From a checkpoint of a small mixture-of-experts model trained on Wikipedia.
Size: 13 layers, width 160, vocabulary 8192.
Experts: 4 picks a token, a sigmoid router.
Training: a variant of SOAP for the experts, 268M tokens, 4084 steps.
Below are experts of layer 8 (counted from 0) of a mixture-of-experts language model. Rows are named down (a neuron's output weights, with its number) and show model dimensions 0-159. Each number is 500 + 25 x the weight over its row's rms, rounded and kept within 0 to 999. Numbers have three digits each.
Before each expert's rows: "raises" lists some tokens whose logits its average output raises strongly, later layers aside. This comes from a sample of Wikipedia text that the model never trained on.

# expert 38
raises: "ori", "el", "eni", "era", "ea", "e"
down0:507562462495485566485479505463496467504475499517491510493465465521517539506503524491485490493517507494494512499471524495475511522474426530509452463529487532525499473501479454464497500465559497525502530481491519536471461513497485502484452536462527525507510480484473498462524492548506498506523497518471517482496503539514476481486494487508491509512477462470514493551521509502525485517520498481503478463477536499502459479495536516475497476491519497516488507503552464445530492472448487
down1:465487535523530471497470487458494523504504485495487489522523509478529503492509520491470519500471512501467535502523487455529514518526552511526501491535472503436480479495475520474519497480491482492490509476470460511509513498476518491500480546475550487468463510496505499559484504516525515520464513507475491501466484497531497464463527525480466507519523441497486494453534516473514490477536529486472494451481524543474508508487504500469491445450495536470546523501482492525546494537475468
down2:520463521487523529473508479534502510527496508516453467460466473535498518511552525487493503523485516539496493501441520527484504490503470533469485520545539494497503538498493453480515514478491492488492529490517496461476539554510524486541511457541485539431506543520512506510502477515472474518479496507544513462518523501528445527522473499520510505479489508515508483482480499495513490521484453494492481521461480481530523531497504512528532548543483482483468488517498522500522457516508463
down3:537516481495504518471484471533479488521497541518492498523501492521500521554564485489541536522496532514485496474487514457497474507500466463519522548525526533497484515573496532494509522533529543478482498510477502519499474531459521496493478523481523498503501518533472549503476531475461502501522536486504521513501485515525514504485502549524540509549514507540496463525499501533513521530506507510487514494503480512484499512485476515450516457472480536468558509484466465505496495563518483
down4:467516531506551466497510485483488486474478493516506514509517491477530505498505516537472481505454495518515456496476495456453503479535469479476464446538541487485491490468532531501557532503527482503508496527495503496506435485546521515519493512508475517463481485500495519504495501501495491516519556408488501520508526504546462500514480475503482490509493508480515527510503490475513476471523448502513500509512505476539463457508518493487442467520479477483500501515489503504499480572477497
down5:498487548581489486532477520467481492486558514494507525476486495548525480449486498528485504505516530459480508453498469501502491484509497472492483493487485490495502488506495499533483491490502488470510459489498474541478512497493500528510489532477523491508464501456534532511549495485477510522518509487523486526493491486542498540486460474444507512499467498498522456481524487532529455504458515518530491495460507513488504443488491481504471511508475518513493438452501486484539441517490552

# expert 99
raises: " (", ",", ".", " |", " in", "\n"
down0:493454508489482565504496475488468468523505509515545500455485525465504518510493510499475474472510511503491509498534530515499492492447503471524522462458497555507507508455521498484499527492542473496506484512549495540516468483556493514494511498491480464518505501474519476483486525517509532493526504462520489485527524500551484510479526456549439475442503494462552504499488486511504454501516569499501494494490500466513470502482485521492524514525522474485472509526460491479508446494509497
down1:461532493540513474545483438490495522509536502506456516497488490465497464516475520478482527453481493522489512539513506487535448474529475509461487521486537532534476486451526512525464501479546527490515496459493473514491484496466528505460515494506517453547462503486465526484492534477479486533517505499520518511479476530476549443473507505516491528499524473501483491500482519524514466501498502552541452516506535496483521494536521502484499484477505529486458522515510491479519489509536497
down2:513472470501476532505529479489495522475515516535488446532462545483500545484547499508516524515453495564524488463515511488524537508532491494505463472447521525511501482483489457495485518504537496552449517480490518526483541528489509463492482502479482501477488513475529516519491487511517502553532570493505530458541493513460518524480510500503476528507509517512470476547509498492469494492494496464492454473497507514503500519525500505546516514534494499488476525500484475488491466556523503
down3:508540514501474457478494522499493510483457541519470470486485508547473543498534484483521494510525480502509555502522467494527478538483514478524523536511487472466488474531491508526475481460468449527540504503508536452460502467481459516540454536508528498506484481489552500468496452480553524518506440494504490475489526464477525496521539496495498470465518516518482506446524498492542516475517514526511462511476514504491489537503524497495489516492515533485498516497514502490523526467504514
down4:492517488475563447489447464530491502527479474490459489560486508491510525477487513484486485488508467457518488472504465507520512478479508490542479497510553465504487537523488503476454482507494483506488513488503477530444496480490499518497503485559455502499491473470516544554531506494522540483535444479524524483501474481488478499539478493507527489473472523508475514484484491509536507502445478473510495478511482554514499509493502501526545497477491515466445546514518506487503510523509481
down5:503492529499501542495521520459469498468540494501504533511523523529479477440489518451520501518497493504530489539511485494498528471513479488506495514526511494515482535524531492493551504490512510514483492504498497504493503511502503499453491496553488490460513522515572463518503492517497543506462506489531455486457446485512525493459476479532491446477502489515566508495467488507491509457512508474495443488521495508489506468569542494498512519471491530501488448530522501453505531521505523

# expert 35
raises: "'", "-", "w", "vi", "qu", "ci"
down0:473531459547492509498477484494534483513551480504497539509489480455509499496520516531530499508492505499482524521542485521493484495503498466490458543538450540526503463524485493524517512532468494538518487500518533502506500493538557478492535457528549479479527542492518505505490490494496472475470480570523501480531515470481501491495515463544511500516507497532464500492536499510525526484502499487552493461488498486524473512503523469468479480513563507499487443490491502521482488484470452
down1:482470502533508470533534515509521536459467503559515531463498456517468522482500489513524492471477523506469490504487443514476522520548465515517516490519492479505517511490497474497513485504538477494479531524484563482503521535524461481535498524512518488496511521479527510497485524522507504551480510481453514480521494477533509550537502530460566495500466478513527539480508562543460496478484515514517485470510494475516491468514537494503516498492465521518488541491459499501480523489495527
down2:486481496511533515462504555447491490524491479513512499501496497501514444521466504430531536465510472467491538475530474516526512493519519490548522494527496531490475531512476494511494524489491527539513475488495440495542512522493515501510521520517504514527531520502520512541533434487463517519461493520489496531497489523511496464497447518498496541495482445506511523519489504499514526527514468513491510529446496483477503512472488455467497513512524468529483511479484531509451513546486530
down3:512506552560573477504549482520488461501480461503468494481490465511513484500471461485498524468525499472487501535498518552473499475508514503479520473553507490522494468451537507517457515524493508500495476503512449500541493524519492500491523450513535499479545453471495489496475469480473539519503547543445493514505499546499477510532478538518511523474510471520519510503520463521532508484504479516475548482491488507518508514513459472470516510481531493486511485489489501504515488510494474
down4:532535467516537471537491515508502494461501510487493534504544498501515525479433484504535498500519454484512510484486530484466501483521505534499489515519508478462533502509478496452465484515552560444480510482516535471535503469479496465511502480476515499485509522537500489513539515506497507498447492526472481512464459489461484467520497511509508547496494503539504503521516485500536474548509489532520466553511502541515468499493555483541488476481511468487513492507504491463555493498521497
down5:485508525519533467495512508481480513514508499497519507431535495526469471515480536496450482511505469497534476521483459515568469469502529497510537548510493509519499526522521478499482507482454515531500458487477479495506477505471502496487464522512485445510473514522521500498503501537488532494476470524521484509503516469461486507517425511488514488520468516461479497469507524492493498551458472470531544529488475518474529496472550474496534472500531513531541540486496491490493481529511518

# expert 94
raises: "\n", "\n\n", ",", " (", " and", " the"
down0:522527506507505508472489491494499502524549510496505476490543515533487504517496501512520544444487464559492471519479480508510524556492483518487487546464499495498440489482482491475501530503465521503511493523510496504503530509479538530514508447522463494518516466488457500527521508480506562503472464544531475505481463495496494520557498525465522452507521486481459534497472490512538513509458503493528483525455496442478468504525492468490514490521490480467479499524467490546493486510529494
down1:500506520489457461485522494476471483497502506517479528525536496517471519479504495506496480504483483487463532486460476537466527492475477515506445478568504550480518528533501478498516483507490527494461501508511464493538459502538524515491486514503522530508558479493516477436501484512456468499524496524469518504475500508454467511476508534539487497460496493501503455522539496512509473469506490445484500509488473520485511512522557490519501489463494473510429493501528477514551515524495521
down2:547498458473511483541502497524476498486537519509472531507513510501505537481489481465528480507524503518523506538511493438513491485503484531481483500458445455494528494483509515498508558520495484454523461514522487508453511482505575522475476505509467479477460501488481506484504522469490489488506454505467478518496548509500490521480510466512491449523471509464468516513460510515549513446514518489471496534496486511527536482552496508485539498488498455501481493529500476471508514508457488
down3:512504476452481500504461489480527507470506529512507486502484493489475496515485469518541471499474532427474497540476495496502450513493487516495454476512484536537474497519485502454485474538570473515507499460556538457532488456510498528504489517527530511488524511502513519514464480493540467496498528475484458498474497527498533500452498480468524474536511512507502524495514493495465507498467531489509517466492522519575502504520489500480503511478503567517490480552483498515486514490490505
down4:516497498492510493513553474523497449524546477481451503531565510491477481510480522461516474500501525545519487543487500562522509468478469546455517504498497492520500498526518513532491485437515492477477528509522508502521502506480510506512493494491529454453485529492471521476481501511488467513485525460470507500486490538509497521497468526464487490550491461514493494471492523509515491513477469531496535544526466518501490473516524491482521525455529451457501509513452542504540506496484511
down5:495508506508469490451522455527506505509518464510509511499492524465501529493484525494489529512426479455490495482429517467492458477485511514473467499488489500475504508499524528455519485489472518488516499538463526476517494431479494502482516504477471522525481497498522439524446522486528479491506520498509514507501492532470468520518538490463512533511479462515447511517469517517507511496535539520514485487469482502481489493489453500453522460490478511504497538518511461520506545465500537

# expert 39
raises: "ro", "on", "od", "ard", "oint", "re"
down0:525495496499521523519478547504477486490502502486511481523502526501525524515530505470487473502557512537487492532480522524525498434539471483492500550497506553487525484465471485477494513455496527499495525504507468501459466515553523479503507482501450522480492506481487482479464474480499515513535490528475565485516455491509470513496552542514499491480482478498512445508460452517456494495517480526548535525468536500503492496503487534482499510520515490488484492463486474487533497514551532
down1:512490501513525534501505512530524455535491515453486530506507508454488497486505506471530462492484484522538507581444473485488479493518476485521522509486503489513507489506477471526480492481509510501499492505525538438475490454516539534499512482584536505500468527508467468510484482479498488524508493523493502468538529497507508473520500493520526484547491507501497482453508483445507496482565505476469485511530485451491475540497529480516492505511511460486492513488545476541494482521498467
down2:494524450482485470493467464499471518491491468508500545537449488435479522505505535502502509521473489482537489492522481517487515525535457482460517549490503516507510530511507497482502464489475480486522493513473498459503464461524529540527464532490548477476462531478517508490483467505501550473452464475525520462492522480542463515530465518486528528483523537522471517485482507522537514537487520475530517515491500500498497507547528479501520471514528484506544517509490495523500523506542513
down3:516520539468550496456535519491488440523502506534528498511483452504477526491469486479502531500484508532514509535491467471520521535520441489534466522527481536467506468463523492514516453505493474461506502456512523488465501510486488474533471521470510449475506532503506515487511521457501528470507487504463488537498453492506535477501545481476519496462475494489534477519490488467494486490526541521479459509497553495504487501523486534535497504505517521458504520480518487469542487485498525
down4:528506502493502475523467489495506505490514465499524494489490479476498523539466516494462512539511465522461489542546520542505493527542497481469494497462492509508481456509520524474487475503449463473533510493492518474485515531481511482501551488467530478479506491530520482508517493504490533496547477501495528470504534465499536454471552513475489466503492476485512479491476505479450540475464431523476468467509467460504483490507520461533532503523508511484555487497510444501509510468510505
down5:517533495513516509472504498509481494528504492460514468503475516483465526487513485508502511479508522484524528543531511467499509508491440519526489500488515510551505468522508502530496515486475471506501451486508509493514537524543500473495480527509453555496541468535515527458511463500483539502467515502545511487518520484488493492512524502530455494464524543538523486506500478562495463543495515482519490515485469520463440522498506508557517509487542492480448518481490522540487528548480477

# expert 112
raises: "min", "b", "ver", "mi", "fe", "di"
down0:520511549511474472497505481523504510453460456533510497566457529500515495440515500509514493452486496509499509512510476527506449523476480468483507523491496505513482474493463469462506497511517483488504431513497539452479494514531515461523540504475484490501499474471520433488486493485495459459532523486510417472495470500464482462499474528470485504480503519504494491490492512491479478509521537456514536501485498487491503515465518529476475510515477451515522513502506524508498501470521485
down1:504514509524480521478457506508486460493502497460546441506505534527511526513497507441481485486536539506492511465521513509492553468493494494468485493507524528499554518480523486553479530511484527500521496505482498467544495494481456512521490495471495530462494510491531489485506488459512512518467449505560529472474519495549473514480507521488511488484487474523497478509486496483505482476513482460522491540472499524537494509497509516498492475491492436512566483539513499544465558517516506
down2:517517475506534512479516476501466508501494507486515523463523497439433518482482500523492501468497497487504508515518537468492527462506529485454483509498459473540539525491515535517487455504488452532523507534484478464486529502539558523491517482478493515508496518499462497473499520524513517549493460453457506489485554483482483547504507458491524475532513518479541507502522509477500533497510497474479470511495500490516519493464487463528485479492509498517463487501506448464555480524455489
down3:503460515507494489517503519512491521495496522462443511509493546497505504502511464510514523513547477484535506514501524454538505457545440484504517503503473506498502494507511497495480474486489471478512579503478443533510491517546481516506481540518495475523499499459521514461497503505501482522470521481517550488488527515490520506466466493496472474486568493480485507472503464508511520508451523528475539480505477524516492482450475495500479508466489513543514430486499529500450513510509540
down4:522499527500538479512485515522473491526513494525516468490470492452481507565501473464511507530501528507527483497479488535537519449476540482502502469533502488518556471519525499507517515502537501488513482505515504498452498487494490514517548544490550478505475493479537516496499485503454502474509481498483516539503510557425546534502453505511472460543466493495520468491442488494518519479524511544459488503499494436500513502505485500513510513497482493473478515481476496525481515527485528
down5:503490517498516467471507485511545531491508479500520479522478511499498484489470535500539465517490533469492571528535491528486500508536490446503534456533492507470506540498536532518503487498531480483519548507456516481465491492531512448473489511453514472479508520528516463485477481528514496541473458541509527535515463488497481516487513516512480499481510508510543486544488479484505494505497538466487480477486496507527528496452505482499467479517462557477480450515551503495518485463494511

# expert 17
raises: "ora", "ou", "ota", "on", "ie", "or"
down0:509459528523458502515490526518546555515497504490526564530522510523491506491524511458497487481464493472483472492537552524528527503507504463433460509510475517497559521508510510525499530450496524508527487532539511472460497478483516499515545536447520505525496518478494503504484511463535503523457521521531499468494484468491513494514479495515513509515531507445544488484482462507478516491492513513476504508526505460484544509491487513461433504493495521497501498485520498497477535506516474
down1:482525507473460498507482541533504513493506490498519493535465511527484479447488520498494460543466511475501437502450523444514499459518503538514510470467514456518508547516519494511515442512508532534501500493487505548508494503538440482483498521456476476548498526505528500470514541509506481503489472493498504501488490506515471508519504424541504493480555473454525530483483470494493501489485471478532489506529525460512528472488508511525545517496525482491518505491524494498487500492514479
down2:523525510474459511516471515488469520474467474563535492470509495489483471496447496523418529495456483509492490493476512505501488531509511527554514502505499553478478520480490506503512538511473483491477452480483499550490477557505489510500470505506464537495474480508442513523503522563466516488490466495525497506541485526491500518494518547506492527508495490508481520495506543463474465493488459527482507492477517508472494522544498465484481484472486539479517483509508490460469485524484521
down3:473547534507483521487439484527541457487508443501513476487481557485513452488536444500502483486492513501507470501572500496540493489499486493523506493487535495505500488524514488476537497500476480483483523538501500479558498470527521472501494518478530474524489520489480515488509443477512497515493495496505524483521589532513511499502503525519529476538497494503431493498527469500501503493473494467550492510492510504485510537515516490494501503480497501565511516539491503544495522471491486
down4:483507485433497467544494488511457494494512514519487494481523517478491495525475521472475531526468500478586468505491508466537489478482514516471445498513508492496510456496499467476483499524507501520489492511484459508488504470449496514518518529476536509505517515500484473519532505518459464494477466471500507502529483557470471499495470509464483447504507459497535509454501506498440511531516469486504532468493482525520551467458495495490511500462519488506488532523481538481516545482502489
down5:505498550472507469456521487499505522553515475504537533479532523497533478511513473503507462535488481500569497523466488491516472480481458490475524502522522514502463511466499498462547432536532489465488506531461434491494483519449521475506528491521510496518507522501515507504508510482500520518505487484530474534539472489490465503523521467463522499483523516471507488492462496496481525480463540479485462498493498517510529478504501513474507509498475530473497555512493452499543481500531534

# expert 56
raises: "s", ",", ":", ".", " -", "\n"
down0:493521491473540500527534487509486491553483562496479519506493463518503518487501497526523486490509542517502500530481494530495464502490451514511487507468456497510528525542503527517503542516493538467510503491508475556501509468547547506534516503503477504494493481531466458537468496510499453535515500561509496511507530489550488503508524441479550513520501423483501501492521509522511514494505501446504510545490511465515492496502487484496539449476507499500499519499472510538495468542510497
down1:523551494491443509486495498476559484537479484484547543491520507491469469522512476515471482487499449542507520475496477522491470525500476449487518472518534481545526495518487488495503463519576507489534517490461516528508514526439472471536498510454503492488520527454477543531528511475492508508491464506539521495508516539486477515485528472518495476517447512501493523483488511492503519501514493483516443494536492494502509491528486481504488519458510512483515541527505472518518508474476483
down2:510541445544528508517481470495496488519546481464531477481521518524472526464504517507474487556491494471525499504531503497512526508495489506491478461507497491510516476450518498517513478519534528506502482502484471531532504510540468534485469533505496520478472477484452561544514488479537518444509533502507510475507501510434471511522502495487474533483466537514528520518531533514458516492491510518545519462479549485530530472474518520490485470503479479530511474536527515510509524516486493
down3:515492469533502496534458493461512514542477494468499436502555507508477494514502486477511499527482505500491514497492503511554528507536441500515475466497475498541509470494499481501523537497464510480473521479521499505501511535500531480446507500557506489479536522503430543507479488517527537455462493490497514490546493492496506508483510486516478498537480484478515542565501517499529461512478483518493488520495470544526507476465507523490531470511536477461491504489489535495553486528484512
down4:470515492490474463545523502521517488512538490472481503544497558503533482504497482475479513490507487519500511530562545550500506554491482488504505485492515493524519486493487526508501481529474505476499507509507468492476460499522463545535554471498479535478540532523524538496496452488482514519459524544462501538474504473505518485541530522504468505479550517552501501511468496482478472504495470490511496502503455500493461512536470424501507474507506486526506489523517514474523526500513516
down5:528546553470500550476508537483511489501523489502536522505493471500526459489515511502494497456502516476495475498522475506505540445503495463518495468537497524465504540498499486522465495533534554534450475525513463500503518518513535497508506464516453524528522504482512546532495506483520513511504476497518456513481504501522512475497523460482504477492497460526524473558485514474536470493493475544477466474459506469474492485545490510488540471511435498484522483480490509509463489494508512

# expert 142
raises: " in", ",", " |", " and", ".", " made"
down0:461544484512495536524492496523509487507524465513493550441524524502570488522510528474463497492540472515484482540483507478510495487484525501490505482512483463519512466536519557458490496524524521477523495555458560498516510484532471518516513503510511465544458465475474483501478488513478477493511476502482511508500518504531497506511495465466502487478461503500519485487486493480453546509518487507513474497448445535501513463472469509518524500477463496480477521441501491524508498496517523
down1:497506480472478471503495466460504517515479512499526525526520452501464512548508486487540492490520499492504494481504515457548523526488495492493511489543492471560479474513504485457525460494521532479526497468540478505491472532491540456527533536486500507513470535538454514483506498488527483477557483517515535544462528500474491489484499508519500500498463506508494529483467478479485533541497503483510530457453559541517493504505515499496518501482541484505521541508458488501499532463502450
down2:467484508481505445511514485497526501453513502572502489498485531502471509496506524509524563466510484538501541505497565478537483566508495516473506542578497505514503508479538446487492512487508483468503462526478489509499496515526551483494524483488505523517435535503489509521506515496530500494521467447526511489460535469463439500512498514470490504527518514528504512473512503521511513510505503505508506501483463500475498496497477523501541497525514522522499483488492502476509508516440499
down3:516496523502514529526486481490505473521498531528525499555514510495515461477498482522524538520507482518478473497537517496488493500496437492468483482514468521485492497474463493492496524518481504491473495481511452495548468501521559499466509447467495551529549545491498503478531532482503528474475495469561519523523482491492529533502491498509492522510523533517501506466450537478541475510462486538486471492491483485546517462499498466505552508513504532529501474492473515489453503509484549
down4:504474480487532507490505503507490526550518547529482481488491508504504550487506513503462492496468519534529499499492472488535522477499513479518469457453489490520507496482535456525516511540511521515519503478528497540519502486453510499514461494502454493510512503504454463533494481480516500486522499494488472473485501482504521480508495465466500509490522452465488540514445472516517487491469524577514519521481494474491441454467509432456527463496487480489515489484452488516493508542524472
down5:496498529451488453466499518507553511533468482540523491503458495511526516494508493455491475509505506509550466482472518507516447502516483508520459475536538465498483521526510487516483469474519512529497498460516524466533490492524510504524496524466544511451463503494473481492504520489496533508479459473476516483502508504511537475489486490529499536483510550473497490540511489501476513481524484534475497487533542526457544536484486485482524492543512530559545539457501508479487521497501476

# expert 134
raises: " the", " a", " his", " them", " different"
down0:516520450483470509497488526496533481501502457450462489461498461505512525507514477540524510536512524466537533485449486483478546520497496499544482471485536468516458506508474495488525489491489499495493461515513508528517505488543455447470486538474519489488494499471448472519495517503505532446528482534491485484524477505495517489482444489510477473528492522520466469473534467543463472484477469505491529471489503488487473446491499499496499486464488487537490498518502518517454510514484464
down1:537499494488490519553456474490487523495492515476433457531507503461519493493510494484526467551500517506520504489510505474492511507514531531549523485483496492489522523524459481497492524496479499523464475509481461481500483515492509476466520511498477529503497549495494481516517514476507488464499511504500473543521539449503514513491466513445483491489506504501490476535519450516492502446479484502460539493569478507519439490481526463468490515527487474476555523489511486506477537475505442
down2:496494519480517484510532501544466549480473503530483464503527495504528495499512512523512483494474511521471485537438492519501509530525514521484477515486531503438497514465507528474458489525490536542502484528561463552481473472548475462503466513523481496512518534473489522521508471469505514511455497537482506499522439502516554499494506510487543500527526509505466465479472476523462504480530485481486529514449508518515481491479520513507502515493463541500481519527455486479534505502517501
down3:480472475469511507464516495512534467495503493521481534472506545487497494488485518486471495495528519491470504490533441510544505505492471501486503530517499497524484552489526534494496466548543518481497507525519492533459451518497537525502559507506471523471493479534457508496516533518560496445511517482509518513476497492522457484502509455500489536530536508456514466503530459509467508517520513519481497545514505535533506487532484536482474469525492522471544489499506488509515455461489525
down4:485489481486482462504461501514468481508484520517502499453508520481473506491493494537498519470555511503491544471565512493519503515512507532496472521514468518512475478488497492520494517549504505465521482522480420486520459493518490476517520498548499525518448476476478513461510529482520491504492539541497497545529488513522524509515467481541477467530483554480494450484502476482507501499469489475528470508528481494487517481537524500523465503530489467550515478542512500551523517490487460
down5:518467501499496509569464541500537500441523490481487544519493496503479526505517454472539465500511491515475530521487527470497494549483475493512466507532500535468465496514514456504559512502515522546490499496490522530526521437505502474505519446511536518455473503516454509529511504490501511516491514467499535536468497494504512514523502447529473480478462509484530506457496453493497480513474492473529503470532525538480494533488497488530496515487476490525496491502456469468522496492495503

# expert 5
raises: "te", "ta", "da"
down0:505465503537471493529510546497517482517515483453487542506520496498495491525506514528526536496505526450504439478504518523531506517506467543502497497527493513469505521454505498497513533559493514513512472500458520505520531535490482503503567486494519499433508514499498536534497479495535478521503589472519514554456490535471490515487502513500476511520493541491502477500489467495527494455489539503513502501508470515497481469498458511513509479525434506500520515485525522527507493523477495
down1:522523472546469566515524523485484494520474470490448526484535495491455479516528481533493420474493469533431523499466481506513504515495506466504500492471471477539501527514491481499498495467540548526490435513536517511484509455464559531473487515548482505515513501489485466490515512500496473514492505506520528488513512517486505506501501489510529515511499508510499446484506497516490464530471489472533506501483540508515489480505510510502502576491488483497504514508534487541498528494467489
down2:497482513537535431501487487504437486466475507474474477496479446484513501458500513506489526536553519504526477519526504488498513486511506476519495482511491510504482479490521561508519526493513524468512531503500449445482496477480489471494480483475498478537529487503525514527498513501514520467502519480521509502489505461485439509492489533504541512484483477527481454508447454466467501511483494498489469494524502504497522526520483463478500447491476461520490461440468509489525547463512485
down3:488512538482497497537493522495531513481457507508442492500481533488445511491517466488532544477528537517454491472504506523463461468501480507513460490490534527494484506525472505506522518478485548490511496465546425522531496477518508488482501501506451501489498490541520486495495484441505490509493519504475483477487495467480513475457552522508451504488474453486528459526482467518482478498504525500525483491538550519504476487498473476462495492448529490483500496498501538461506472502485494
down4:523490503466446494475512509516501507505510490468494480497508540434536507521541500523549520555486515488484507438515528529506529544498504511503537490472525511479526507495543522498509510477495509502502506509431518523491487481527498472499525510445493477504493533481524460481492482488531505501555453470498534490479500495446465518457479491504486508494463528530440475501485513496483529515546501517522523476491444473506479480493468512542506502516485499499511475501532501519504506504548529
down5:542500492520506482484491560500507476494483498510511451519526503490449516493514501508507457506566507494493519501513513485489534530510532499511512479446522487485512507494500469486520530503454532535512453479488437512474477539537505484473477530518479525502461486455513466483500515475506506520502504483514469494481457509481505493489471470502503527494485497511530529450495440527483483511489489456509514443500482511539492510473533506502491444501494449526506467510499544535462483510548518

# expert 44
raises: " response", "iti", " 2020", " addition", " 2021", " 2025"
down0:459546456501539541503533529541478502504512526495508531480495495499519487521541500533504513495487469492531500493512547518481499526490529487519532528480495511516511556518512503487487459540451514428478471553474484488488498485543538479527497518490533496497492547529498469504505549498498455472485504494469529473464497517484444521501509503473538479481476494494461520484488524490514511476491493493514536475510508504434491500471497476473465510522516552529533502482506508492487504509464470
down1:520501486501517497506472490532489509467508503486481464513503500522519522501551482479515444526493521498559501494479552452516547522519499450523506511507503471521511488545518456501499538486482501514477491494487443515496500449492486480504484560496539482505500509483469536453502486502482524423501533537467485493476485473506494527460514504476494450515485525531511476537488487490524537524498484488507526468492530457496504479533521569502494484463510526497512499502507499487471535528483509
down2:440495480497510550480547518487482507483483474479526515472491552516518531492491519462519521477484456507537492503450532464476509497490505483513499548468513503495476552485486462495455485515491506526462460491523524497505499512471514528523507517505445508496515512534513484521502507521499486465484488469494497485515460472507477500536505506513485546504530496524453564530507460484457526529505498538435476491496517505506497499511464464478485495562525520515492544478506496505483507504525467
down3:474509498466491500491460545523460541460513528500491529512501503524429533546498498462518491514524506482523472470518533516530471534466491477505485487483514519529449549543496497476482526501511514503547479476528489507542538480505505498485517504470515458534545544505485498505450461487463500484519518495519525506502483438528530468490511520518537536481533504462531480485497476499493487519483500521519488460512545440503499504501484503482501489544515483489505497489521510496493487507465464
down4:475526475524517486480490490460517512425486518485514486500501471524492483491506492478509509498502508532517491529489476508514519468512504538548453518533481518477538535544499539493524489469463503540489493479504481460495491522476483505468501506500502520505564523498467512437484502499500477476524485469454478542518449525493491497464465482498486510495494476466480502511522492521450469520508521493547528535482559553556499471496499522515537499466505502501493511506482524528492508472540473
down5:459461506482503534510460529447488504446484498507504518500512475496490468467508440537522482494465500523468504529469482490502538464551519506474503539485489487528518530483533520536509484509499481526481495478466499454484492517496531473499455514534524473544508518570538479470455508505475494511471529475525502520516530492460494518476525526518486462482527486489507515469513463459518545514468542485518466508508479529490479499492512504521473501514467514504473518507448516490486491489526514